{
  "n_layer": 8,
  "d_model": 448,
  "n_experts": 16,
  "experts_per_token": 2,
  "d_expert": 176,
  "d_shared_expert": 0,
  "activation": "swiglu",
  "moe_layers": [0, 1, 2, 3, 4, 5, 6, 7],
  "router_score": "softmax",
  "normalize_top_k": false,
  "routed_scale": 2.59,
  "balance_loss": 0.00489,
  "balance_bias": false,
  "init_std_router": 0.0166,
  "lr_router": 0.000934,
  "n_head": 7,
  "n_kv_head": 7,
  "head_dim": 64,
  "vocab_size": 27065,
  "norm": "rmsnorm",
  "norm_place": "pre",
  "norm_eps": 1e-05,
  "positions": "rope",
  "rope_base": 10000.0,
  "rope_fraction": 1.0,
  "qk_norm": false,
  "attn_scale": 0.125,
  "tie_embeddings": false,
  "parallel_block": true,
  "extras": ["capped logits"],
  "init": "normal",
  "init_std_qkv": 0.0185,
  "init_std_o": 0.0,
  "init_std_up": 0.0185,
  "init_std_down": 0.0,
  "optimizer": "muon_variant",
  "lr": 0.00637,
  "lr_mult_down": 3.0,
  "beta1": 0.95,
  "lr_head": 0.00266,
  "grad_clip": 2.0,
  "warmup_steps": 200,
  "schedule": "wsd",
  "decay_fraction": 0.559,
  "decay_shape": "pow",
  "final_lr_fraction": 0.0,
  "batch_tokens": 32768,
  "seq_len": 512,
  "doc_mask": false,
  "train_tokens": 338700000,
  "steps": 10337,
  "dataset": "wikipedia_en"
}
Below are experts of layer 2 (counted from 0) of a mixture-of-experts language model. Rows are named gate (a neuron's input weights, with its number), up (a neuron's input weights, with its number), down (a neuron's output weights, with its number) and show model dimensions 0-55. Each number is 128 + 24 x the weight over its row's rms, rounded and kept within 0 to 255. Numbers have three digits each.
Before each expert's rows: "gets" lists some tokens that make up at least twice as much of what it gets as of all text. This comes from a sample of Wikipedia text that the model never trained on. Tokens count by the router's weight.

# expert 14
gets: "\n", "\n\n", ", ", ")", "| ", "- "
gate0:107134147127141108191145156090143128136123124140148130160109156097137162109155132090133117155117117142124119082132139137141105086108168124119162100137116109154092160147
up0:139093131121104074166148118103150140129115110144179141121159119163084141103179151113113108141098140096095156152160149153147132135144157086141124104137111078129159120147
down0:120131145132102063143104120105113116133135153102133186100140070116139145147156155119136155126113162093108090133161112088177140125143135133162176147109154100188121095132
gate1:129145129132107145088141169129118133135123137130142145106102133160105149137133150137129147136146100139103127068139116139132137148167165129130114103151150106157092083110
up1:138079147141114151150102142129112151122118115117156119091131130087106103109133108112126131129166138105120157137125147079126123106161110102160118142113116148143126136149
down1:161158090105115122122122085129104133118122132138099169078150150117101155132082135078138135118115134100141110181148117144146131146118135125119118177076082152079163119094
gate2:134121119124163117132116154157073111135132146127107131119113139134132179149141120170101133104111066104159084109123122121112150111113081121147129107144101116098165134151
up2:091120164122157101113121115146171156132152127151138130065123062132139140122137114186136122161110110161159145118141136094154128102114105176099107139122141122128159156151
down2:140129109132156113107126106131118113120161126145147129049149128126109137109108110190106131100130114120102107115116112159086146118078171078108094134080130113127103128113
gate3:115068124158113155131138130131151124100138108148131145134137142176123122155107086122148112115109134147148138138129097117153134119129127146119167114115092098124139126167
up3:130104122138120111153130093115087132080131095130141137129154123113113142155108135113156125123073109101126132158149123155117119137093144135133138124122129134103146119150
down3:144127156182083095108128133116134125139120148139151119147157092123148106124126113136148101118131086117127153127118110146115116127086134174123088131123133114101083115157
gate4:132063137168118118162139117122112120160089159105118130131155112113093134111103146138109173157105107136145134115119119182158091118108135151091132170128109116128135120127
up4:167087149136131136145122119134174112097110149127117103147118111109134130162116129131111164165095093138135154124134068123178097119117130116109142157133116103100114115115
down4:115183145137136111120115103140130163149131115140152129086114114120133147087106206144138117112102135110114101125120127134150117073112132128151078129181116120138153150131
gate5:132117112120133148130136159129142177094138112116118066112145120123166146089150146150121134114153140120141111151142115118144154096128129135121159172161110172173111143115
up5:150130114127156102143131089159143098124143154132139138148128143116101079165111080106142132119104075138133128106123137132129157115097146123074170108137145105104140157115
down5:162128100162118053135113079137143108125130155121158129158136112125098122164106148134136131137136141122072170102102148162147102140130138107143084148125134118148105174176

# expert 9
gets: "\n\n", " (", "y", "n", "6", " B"
gate0:115133182156128127171179138157098102108107103136095128069127129096084140153166125122154108143140164150144146134171122129147145133126138120131154168066111162173071135135
up0:103098124142140121145137140149105128141127132117143134110152130125156129091153082114136126123138119119148113117119156115167134104153119122144147131160129152124098131155
down0:119142132069109135083156088116109179159109119143104134113107164104133153123157126146089111147149159130148118111115109103154169143139108115143147121125111108142149150097
gate1:112107108154108150121113125139134145153159144125135147084144103137135141157152122137114171117135124095122128092172091128176092108141124116145165153129175160082181155128
up1:106131105124109122147164107128109084131074149141156139113130142128095124099141123107159127189145108162123130145141117159132092145122131137119123107173107135119189174102
down1:158130167134144137099134099158099146120168106123134137125158102189134114182125142121092095139161124096094129066128140160113140098132143122092128061138151080156121098091
gate2:150142128140134142145190149144115138108147156152102132147111142131132116098142058075118142162132124165128117107136099137158143141138161134129150115146131096139084091096
up2:135128099142129115118193105095147088094102126119077130113113115154133136133096115128127123054178133150116096094131102114156125136153139111089138126146133202117126128081
down2:155151067111128123124138116051118107131092159134136125112129102141111066108139103111093147135191109134089147150142102151090094128141107149092134113142131126095126160124
gate3:127121118121130150135133165090133092110129144138111156131169120153124106145159141132163125141137152122096175135066139121114152168153133156092117117108146134156125130116
up3:123134102107124145104143159115147095137140158165112160121105126121127132136116099086082112136165127133098127111089116133094143113182102100116123124127125120120160146112
down3:135131156093123119156099157153090119092099114148146084090139167128164122135121116133138113163118082149158126159143110120141111081112130147139121122123135113104124134137
gate4:126112134156108153117103116090120135161142104109126103196096112197121156100142141139129120100124109150126111117100147150149100141118090091121085179151101141107133109128
up4:108179144126107145112113122152115118177144143146168127130136116113088198116159179146113171141126136135121134127140093124123103104167125130101127096135119108143145148105
down4:082134144141085152092174157138118151136160117146156123078118101149138147111129131132130123118149133119097115100140160101102153119154150109109099075111161107152171111123
gate5:164133081133177122104144121128083162136098120144119147109148111106174125155119126141120129115124101112119148140096147105128115132154114177108119131112123100081143135123
up5:134133118133171114124127139110103171131097141131145144115167126081113169152164082151120119124096104146122131125110159143125126149149117137132131110162101126141136169185
down5:142181134161127161159074113143137188142149081142183148083151111119176121149139114156137095100092155125071115119152121153127137145132094135151163090149131124146146132122

# expert 5
gets: " | ", ":", "; ", ";", "- ", ": "
gate0:140172115132125153140134112158120146088135138106138137117109151127126142123118111155124128150100095103129100102156155082101136100088138126088128124143092104097086132129
up0:153143101100118154159135120080167149169108143170144125097111142098104125129108114171136117134110112147125113163120101099152107119129118105136151162152145116122102128147
down0:115124129133153128180100171114091109136145143088137124092107159138128105115131155121165163125095118154158094123130100118143090131139170126139095112109137154100126081139
gate1:148158132108124102116139163131100111131140176126145140102137148115131170119104082149099081156122125166149158123150118108139108140107104091109131096131116136128130094140
up1:102095139116095133189119086098119144153131101151137170159090084108089140119170101148120116114126099111116161137147098232133113141188109125123083138126108151167101118149
down1:135122087133127126096129120123158154085170141107086136124085187113082134121119137130105145142117154124161128133124133127115126119119110106125130122100133170153095117147
gate2:161132119122109165157112106121122102099110116130119094147113083104090155162132110141122101164086092119180156112158150123147120125154160178111132130087123129136116123132
up2:141121101115166116139121113166127153152093131089139071088127135125086156153136115100133150140146118117089151128119085131138129132127138112125147149109113153087099076126
down2:129113127124134168144161153134179182086136111106138118107119179107124124062133130112132163116131130145061137120128097132111156082159113126125159132103118132152154094121
gate3:151084124161110134109155134100122170117176129120113153113130153128118092107153119093137126134114128113124110138097145117126083123135130143158102184144153142169124136151
up3:135123130142122166141149155155151131157113122135120130128094112134122139117119131086159121132106119120111115121144127121150138139076124109140151123131179142131140098140
down3:109148176085109129134111086118101177151086118163126152116148107138127124137128124134175158140134107148172157118145108113128110158130162100140117150172116067129168117115
gate4:162147088152161124119145108133059163158137164158157172160112153134086156128124119123148093093201143120163159091112137114112158146137115156127136145149098099150135136101
up4:108119117098140116087163110147126121152106135140160141107159109121167098144131162127108131127092113158141112110134078094157142134133107108132135139127128132142145098167
down4:153143117111128164163147119129125134148108106102090102127099127123129145113086136131126165106132143140182106128153117105160131099122110116129165120125127101103131112163
gate5:107119155127113128135123109119154149116125149118125101120134114122150167073138165138140151125115096143144106101145144136118119131139162112105170130096071119159146118107
up5:165116148150112132144144159170132104115142117132175155136103085165141115141153119104174118132146134133139093116110064108104106144087099122093122124154152137089108108179
down5:129181096115116138110134145152147067130118101146171153128156133128073128143073126113094157125140105122052152155134108118139162126113124096086123084101136134135122082116

# expert 2
gets: " |", ".", " (", " P", "o", " G"
gate0:107073104129141145113142117083119149143142152117143100135126138160070098090109095122124113107139086169108105139114137145139181143139075116114145111135066108113126159092
up0:147129133122161134080134112134122100153119142088136123115105137111108138137122123154130110113112103156119107135135068120152119112117129173157109144130061143132084132106
down0:170148174169090110119122113102161151123163165122122150129143111094119158155135102101133122184097119124127097109140114162095091112141067173092124144108145153134113074132
gate1:121143134104097134141152169128158123169114156111117097152123166126128116116116097130139129149096124176144117132070100099105136102103137145168155090096099132107148182098
up1:158157131111121121155110165134121139091074165120129122135128097155126087128104100136136142102078108130154094173122131154164137083138105142098126141105116170139101135086
down1:126143142139144144147055114097170149120167154112102142110093126117105161141141130147144156142077100145121097165140131105143128114110103103106139137117102120132080130120
gate2:087183140111125121095132089119137159132123125152123162158088102114085142087129152151124188134115148108129135152094098135141130168127092158103109137141149134122142136134
up2:092144122134116111152124127154114162065138117159140134104138099114144156141128121133072129071099122126108124134127085157089128132133166149102143110107120151095108121125
down2:112151155112064118099125143120125118120115127158132090100125128089133138143124115109146114087098114116095077130138154149149141150103144088154098077095157108099081096118
gate3:157137144151113089118128168112142127146108097110103182129127179125096188134110130114114133123154150164115115116115150134165149139145108154132119139170150131166102126126
up3:176122148140171166135110144145134136118095107131135131100113128060135148145121103107151103083124128161150154097147094086109113140109138159138108151146108105121102134091
down3:076131147130129124156139128133152092113136116131102163126089097123128088097150132080086123104099069111134123117140143142126165142100155134067124099122101150154130162142
gate4:125097100143120129091121152161130090142099126114162143167089158103143143129134125132144130139143133118148162093098200159132143121140185130154121137129113119132114163137
up4:159119140159146110125134153143122081128123168159126101094133139161131111102094123134142154102129100096115095129145097106147126110115131132144138117132124123123158147121
down4:121120118122131085098142099167107116181082101140121142145149103149115121149086110127139141143148113124106134149115128128141167122099069118143147123118127179084137094125
gate5:142113113134157104118107079145135104151127170126130119117145147135181118120146114122134143104164127121139152142149117072163149153144124126139156137137116137123160160155
up5:087141103141115134135089098114141094163105151101136163123116145132151131098134153142144116150136093138117091158176130144126114115135106097121113126077088130104123076154
down5:163112140133116089080144134169115144112150128111133069125117137124102189064124160096134151126148125133161115138127113125134108125126087113139103206155136162128119137133

# expert 13
gets: "-", " in", "ing", " ", " G", " for"
gate0:118155116122147127121126142141097147150135162137142119145064122125117154136065150139106134140103117132114081138084140146173109125118109131139136114164113105126150176143
up0:145099117138171099084154120159128161128121128122100151165148128178133148157131149119100126153121120187106125152138120153115148118125116119113128186138141095155128121148
down0:134134124098123100093147126105113117119120115082116129144139125117127079197118112134142082148127112110158131091102063149134122150148132086159140082096101120106121148147
gate1:166127145181132117078098134121150110144129106157114089127103144102125129122108140139113118148098130165111129117080136158140168160144129118139113062141114178103136114099
up1:109128112088165145157125086130120101132164120177113142122148139149135133139133127136127123125157154138169112090123131147150073115088169143142127154121113080133139163126
down1:153110158111096141120139109098139134171151112125109142186113134152167107120181107115099124137146118169146118134059122163153145157128083121172136065160135121109112126132
gate2:137111133135151140121131108157151141076088130109134130149113149194105116106181131105141140084163108090142149121167128093128128101071095079157167145172094137120117129113
up2:144129092119126137123075171149151091122169145137076123124148090176139129110109108121121084091149148124091114139167054150099110123121177096112135068148131132111096121122
down2:123162088132109116167157117108140102105149095139118128162114127174115208133127112098101154062103127127129158110157153153149117193153158105095116125109138132102148135176
gate3:134089136127145147138120121160143180107108152137121173118101148157130145149076147099094119132111083124151138122138085137161132135130108155140119099119126100132118094133
up3:079086112119150134127124147130181106098146131120127139088123099133121127156138175134117152144163135105097077119118162134132089140192143151152095120108128128138128165110
down3:145146144116107135153115136143120152120122086104076139087148137138106078163143156145147135151105135127140101116125137148114135071112161104134134100129152119124140147089
gate4:136134127131150126188085169136158131119101088133127133137104126146113135141120166119171123125108081111115129078146147119104148091117154132132138133132134125156165132127
up4:106135147114125159115156148171167153161098129130115093101109090153097158139120138114171142156154088139132141094116159120156094147158134126130128105129085137134105143109
down4:152160133136091142126165127081089118142140110158122140075133153166169120125143113129140110117167126146136127091119100138084123104170144121113141147124080096155172102133
gate5:165108102128135151124100154086127113134118134139112131107147097105146085096122136097114141092124101149125138098132112121142136192140140073141154122132132126134148133120
up5:140125122142073136114151139109100142140123150165146100181086170121159136086098149125106132131107080145146070073140100108142138147110110111137120134178107130138110180132
down5:147155159144132105098123137154127113130103100122165106159110147140132139106160100137181139142101087154131085110115129155178137154129122141112109161141128122148144132107

# expert 15
gets: ".", "\n", " of", "5", " C", " D"
gate20:177144102162108181201115127164149086119161143124153126093165097127097165144156141126091143146141123097150097165142102172108129103068131155074147173123139139112147142113
up20:112086156084127104137063153117079142126129174183146115111080107146135101146147150090148134120127122128156123101140148114173145095073103149144103106153112108154138120131
down20:116134153132132122150091086126131110114107175115112104148108084121091150123116104139103066137144084073117148153137164126091135144132133133134123126116132135072121106116
gate21:141149131135132114136128145101083112123140125074147142165153108134136153117144066082162103156137101131113133132121131127165150121074082115121128164133089145130168162095
up21:106134117083084129154129154155133092129119153105087092107123127122156177153135099128159110114127114129070116125110140153126145146116168146139137125102130112104140092154
down21:134108150124115152128108092155139131140156153133130086098139149106083099126108131181084161148139136166129135079125117114110156136130086120123104120092132108152114099147
gate22:132092084130128140109101152111100132114120150164127166170098119107140098117084157132139097180126135123106106116153122117139159130135146112163071170083111153146144102121
up22:128098136089075126136147175106117127083107108135107143143123121113096122123137162157145146102118109109109139110145117135129101169144129079115138098123095139140146132133
down22:082129136152123121114136178107145119114125141138110104109159105101166119135126136176121143150138198156106148133077123096053142096120125159096109164105075126164188120121
gate23:097134130124112168138131120090145159153148144127133155114160134156109120104153118134137127159127122100112111136150105144134091118148169151134120136138120155115132104148
up23:106133180157083109142101113115111136122134145161141126107170121122145057061195117123136149134072129132150150154140129131116127102126112130113125152132084110111097140108
down23:116127124133082173120154116152123134132138127124063087136142122142116110097088124116104148110095147084133146067147128133121087171133138092178105137094139124160114091119
gate24:118107121128146120149127123105120124145155148088124084095122166142114070119146157107178129137126119126134094112140109136113137143114155145106120163117108125157134124153
up24:097151133089119127122129116127126145139127096129143121139161126115119110132128122133125103093129142096145128152147090142107147145113099121123151112129125077151164131138
down24:128085132162185131135089143122067138153132133125136146107107134121163191134111127148118104082136117164145114140116156145097186153082116136171121102103103126128146109105
gate25:186122144139155144110149127140136143103136126162148100124097093142080146141103095116117146126080092120129116107142131167112099131083098120142135140133107144110135079127
up25:125111129125201131133054116161123157141130168167131127107138149117166109143096154167117128165103146137160127069138136155098161126151182133093117130144116130118142125123
down25:140075088109200154119132096160138112116158156076119134147121116091084118093136111186167107145130137121132135092125146116119113134137146097095134108151122111107123111127

# expert 12
gets: "0", " | ", ")", "y", "e", "a"
gate0:087091090129121122094125141125123116136141089103165112126107133092165178123128131113155166151119171165144106156127169132102098110142160147081091112108155146116121151118
up0:114085107118079120182140124149187141119118140139091126107092168148081101137111135132121122115127113091129139137157077129091114135128161122123133094107151107113171098093
down0:111108133108140176142130121157170092146166104134082150130126130152090101133089147158155133148140121105141130120121159143100153123109097136103127129155136102099128154102
gate1:131122108178143152154081090154103151185132094167130113131121088114118152109123146138123093158109154117128138133119152135121131165109119143135115102169095094120081102113
up1:155180126084166096108144172118166146096134140106144109159128132097122112154164098100125119177124123151119164155148135121121104120172142118087121164115113120146164192132
down1:116158119125111060120125128111132131166094121130176099136098129102126111109140149102148107109158110112127161092152130154172105148070072120125183134101141122087137141134
gate2:084135147135106153146127131127135107164112156104108140139113135165126145097093110092100136142106086102126158131136111135150103145137122134148156098153080097139149139128
up2:112179102125118140151133153101108118113142150107132128129100165158106125146101143080144135116139130147097136174136122102131108138152112112116113074120106103132101130166
down2:086143117122133141147108145144118133129141164137104122141138117140107081171139131161147126155114140095091094129122113100129135125119154086091140125109139136120139097093
gate3:121133117110105145107152138119111149140119125103128132129102126129144146123141091147118127121164091104078133144113158186161123164113120116145092074130126138182129135141
up3:122133151164103106153102103122102130163082155097106114124145115141167160072143148128122182135135115153109136107139100118148129126162132103113127139100138129135166150162
down3:134156100168139067130159153122085149156112078144165153136108141124147147138158141129171130117148112113131150127091117098147153155119135148149127153150125169151120096089
gate4:162127131127136129081114124144106142147117122108125140129123146126122085120128145119172107135155104152112107119127096137115149157138097124161111129087125092123209158083
up4:171158143142106103130102151141142151140157158132123133132122088124169156120117137109106125158131151116158129141186124144157097144111111121103136107157107087092091135118
down4:115116159160092118131127150115100134101127150104115113171135110110132100082138093122126138118151092161072098122154143138117146133122136089143127118125146136122122172139
gate5:136142151134113126156110098102154130114108112088140155170137151192088104133123106121149097100119159136088172118104120127140108135134106072118146109100100108100134130118
up5:127121136155130080103114164123113115111122105153126175132141103125077173109153130146129123133137157109142185190134134190121107136145148137121118125124121168120131118079
down5:142163103155150142139147124135135129111133136089141111151101155056160152109111093121116102118121160111144142113127078100087160152114124128087137161156107107120147107138

# expert 11
gets: "2", "| ", "|", ") | ", " that", " H"
gate0:130174126118143163141108142133120141145101142124191121167138161132105102147165103110125143098153134136144116098143148107166120103114103124126107109133101075108147151199
up0:127140140130163146123165137102112148144144118173149140117086135116129085071118133145138158151114124104129118126112153090144113128119094121103131130145106078123104136145
down0:133155112151136113110148106113175086091097102131130127186135108084103087147098125123117120112133111141155131124089124125134145149104115130133117120135174166130083071130
gate1:152101100124098176165131122116112117140135106101130085117143097099113120140162119155090157113142166099177106102097107118149145092123129122099156158126135154134143145164
up1:082158123137154123183136106127098137131109091101140130126133144134123147113133129162122135147078108133087108168133098160135145156091140137137123103083139124107122168164
down1:082186112094142150174156137100109153132167157125107131168133144130137165173107136126138142133110137172116129142104110148131194100103137166157134109092137122153133120160
gate2:082156166117088094120118125145104163128092171181131140179164112134126130133124137115170120127122145077082110090123114111129142160128117110147134100157094086098096132139
up2:089145129151094126161124114147123107091125128125097112165123109127146065176167128112138110100123144086127104095155140093133168159199135146159118129101123134093161153066
down2:130129124156165146144111166158134133112141103116122116146127107093137148130134103067148110122105114133127138153137096126139150142155158141119131140115112122089132121112
gate3:148129113119094163147138099097138103159106167130133114124159101112103106112143147167133135177120180142135125151140121131109132206132130163133121128089144141152107098131
up3:123103131095163099109083070120139174110154097112116123143115149118114122165148133128179091125138126097127120119079092147108098137165132112080112136117099102099113162111
down3:148115135121151128113134094156107150160102128102126186227138127124125116124133114142124160119145108105120115142161139096124146109106121122111127111126127157134107099074
gate4:156144124151165154143095109077158131135102091155124116128136118098173126134132151154151126138087118137093148108138159166099150141137177139143155155142125153141119118187
up4:129172108131135180135153104136143115127162119127127136168173088100126157110138118102105147117124112139125143167112120122150164151138100126113158083096129131134084127128
down4:159078134117142098146148127078131107136147133099148124140145194165151083134122126162104107126147137114136152156121157127102119107127116155147135145116149120140111130178
gate5:115100135121134140101113141109100147147153131133090120160118110116104120174092155107124100138155137130130115138153120154108149115125141132130128118146175137132128088122
up5:103136142126096173121136140151106143168152111142090130136130161110140139149127134107095118085170126135104112108100147078145124154109162142126082094120098160171115147136
down5:124161136153155168107144165116091142149119090155103109112084109134139112085147136081122153142138110138156118104125172149115159095153140133145056144137119120098125134136

# expert 0
gets: "1", " ", ",", "–", " for", ", and"
gate0:092108118141157106140129095114122136127092105078125126109132145097125170131099108095127112137154135140114131148118123177170123101112142172157163128132108133109101124165
up0:126108136119127142110123120126146105133119115091109111125103128149111102112082168165122139138122119130159113142145117163126147153123135102130106152116134129152101127123
down0:104129108127097123122141117119117116120135137148136132095151139146075086183116146097124118145107133141112082194109132120124120128157142149121151139119144152147086146081
gate1:137117143137120103188123159147118135139152128119139106122125107083156142153135120195136090128204154155125116142112154127157076141148125116140136134103132055124132136100
up1:149130152112122121137167155130156114122125130126151125128153114143196179144088087129131106081134148109168171146122092101163147170156131151125146141146147094115131113082
down1:138163143150132111124149119138121093120145175143154157122114159109173140132103146134117111120134112110142121146188153130152129173116155114114145102103112067121135141124
gate2:149100185134106090148155143148110101092148182150145125134118116125141087073165102154135122121144114096142117133121133107138138144118115138107143125154144163137142137176
up2:073146153033122103098112161121113172134104161135127149106157146099129101161090155140124142102131121172126124137126177145119149111106125123109087130170131070116125094160
down2:123105145138146113101129148129177102137085108125080148115094158136111145146127126083179136135130117134124165132120102114157112106137119099128134161103099128121172154128
gate3:120125124126059136109107161113128162115098131143109136130167135108140114174056136076114123136102099154090091116135136127112118126122117172075149117123139163140135157140
up3:145107145135086094147104107117148108160138167127166160118123140125101118115086160114121126121107183129088170118142129139135155120102160140103147108145140163141122125099
down3:154166142101139113153109103121125144125100147100145123063122118148108173139101150092125110135088087165154162162148110126146110150107138142102153153127131110084165163162
gate4:103135150141110101122147136094130142128107136132149169127139165124132135113147132093135124094140144081134139071120106152123142147128136149109132112135101116125085110132
up4:161105128117143098113135113146147117123135118168132117133112095103062102101106078145095113155133145141139070114086141127164155109118089115118131125139130097091137178119
down4:172186114098183131183100127151126071145109130154123188164130143119106099103172088125153138135102153151121156083119104151156114127139182126068173169142111119150113149135
gate5:160147122134155170178098138130094133146162144124173091150143112130093161120139134084121128149145126110109142161149112154185124162157141180160140121179095154126124155078
up5:164129131099111109151104139139120132114081143175121142137117151092145143118136087119131154156152171115131121104156128158122151129146124086108171142157094152123127145126
down5:108140110147198091100118117158143133108098076108114149154117126150124133143132108154141096102116116132146147079119077112136143122164142106149135152128119100133140067099

# expert 8
gets: "\n\n", ", ", " in ", " a", " the", "ed"
gate76:112129089168130120139114159130117141136121140116105165146097114155088122128109131126113136096079130142127101115131103122122109133114103141140139089101141115156086145096
up76:118158155112128097123136077123121144108124107112127120114151094167143113145111091121137115134137102095124119108137141154124140135165148151143124109091133127135158073138
down76:121076132116104129166097094145114130151139096078128132112112145119147108140122057170117168132135137137134104084148151169148147117129120111150121095123146143163096155164
gate77:108178164157108113163132109134133177087101114132157093155135123161116097116141124117138123160150115107086123122108142156188102134115158147096147135198125140139122136095
up77:114116148128156124116125114112142126110168131100123109168125109144092094142135116164149119132109149078177151164125164169120179097133136156130118108119120135150139154112
down77:116118105093160132154174136142126092144186120134097162141144090164114139117100105100127150126111138125147173140129132107136147088172068121132126094080141157098058159139
gate78:172111119137157103122115119113161106130103152119115133184147134112127115126132135122125142116137073111155107139137144141141147103135123131116101113120127142165155163167
up78:111125099123148100072147134103112143132134110124132118113097150093132122102148150085109142147158085122114084147112120106131129103118143153168096135096131075154144132155
down78:165101115116122125116139177144124121148145130108113156083111111139125096161099103138134150162154110127088128154107112121103176108159123098109130140097159129123149129126
gate79:112171136144112178130123149139120142094119139073145104104137129156145138083129153141129129101122130123164118139131126104112173119136183144065130105147116141077104128100
up79:096124097127126145124148156134111153116129143109110126108129072110102114100146106121145134151102186132167158119110133127103143160136153151104145118109131145149124136159
down79:133122142149103127118108096114141149092098147140146151125096104101192141094132104196139117135140152131114117130100106129138139088154115182141105133155096168144136109172
gate80:135086179112148113132090136115064063133131108140121110108089111141143130095114138123123097120127136116125146137108116123149104108152145139094119125153146166124094149112
up80:140113132131153129139140128146157158132129120139122113112130154131154136148136160142091144109123088156097097127105147104097148182102157135177113155154146118099200091099
down80:111120116153073152141108122148130089126121085154126115155122151097116178106132111102099116139135112139134106111126126111121132176130187145106143099127145156122101112113
gate81:119122149116096141172132115137123139126143148101125114147159134123157162141073123120218157119114111114127092126112145093146090100145151130138144137128120128132066127142
up81:158100111117121108108136163112107109143143117138120113129112101147136151107121123132161117100151097127119109148144141137118142171106124104124104173160135128111139166172
down81:137145145110081118130120126111149181146134157153126136132144123149148162109069128081130091129149144129103102139119117130115127125119135129096174049144133138131148103162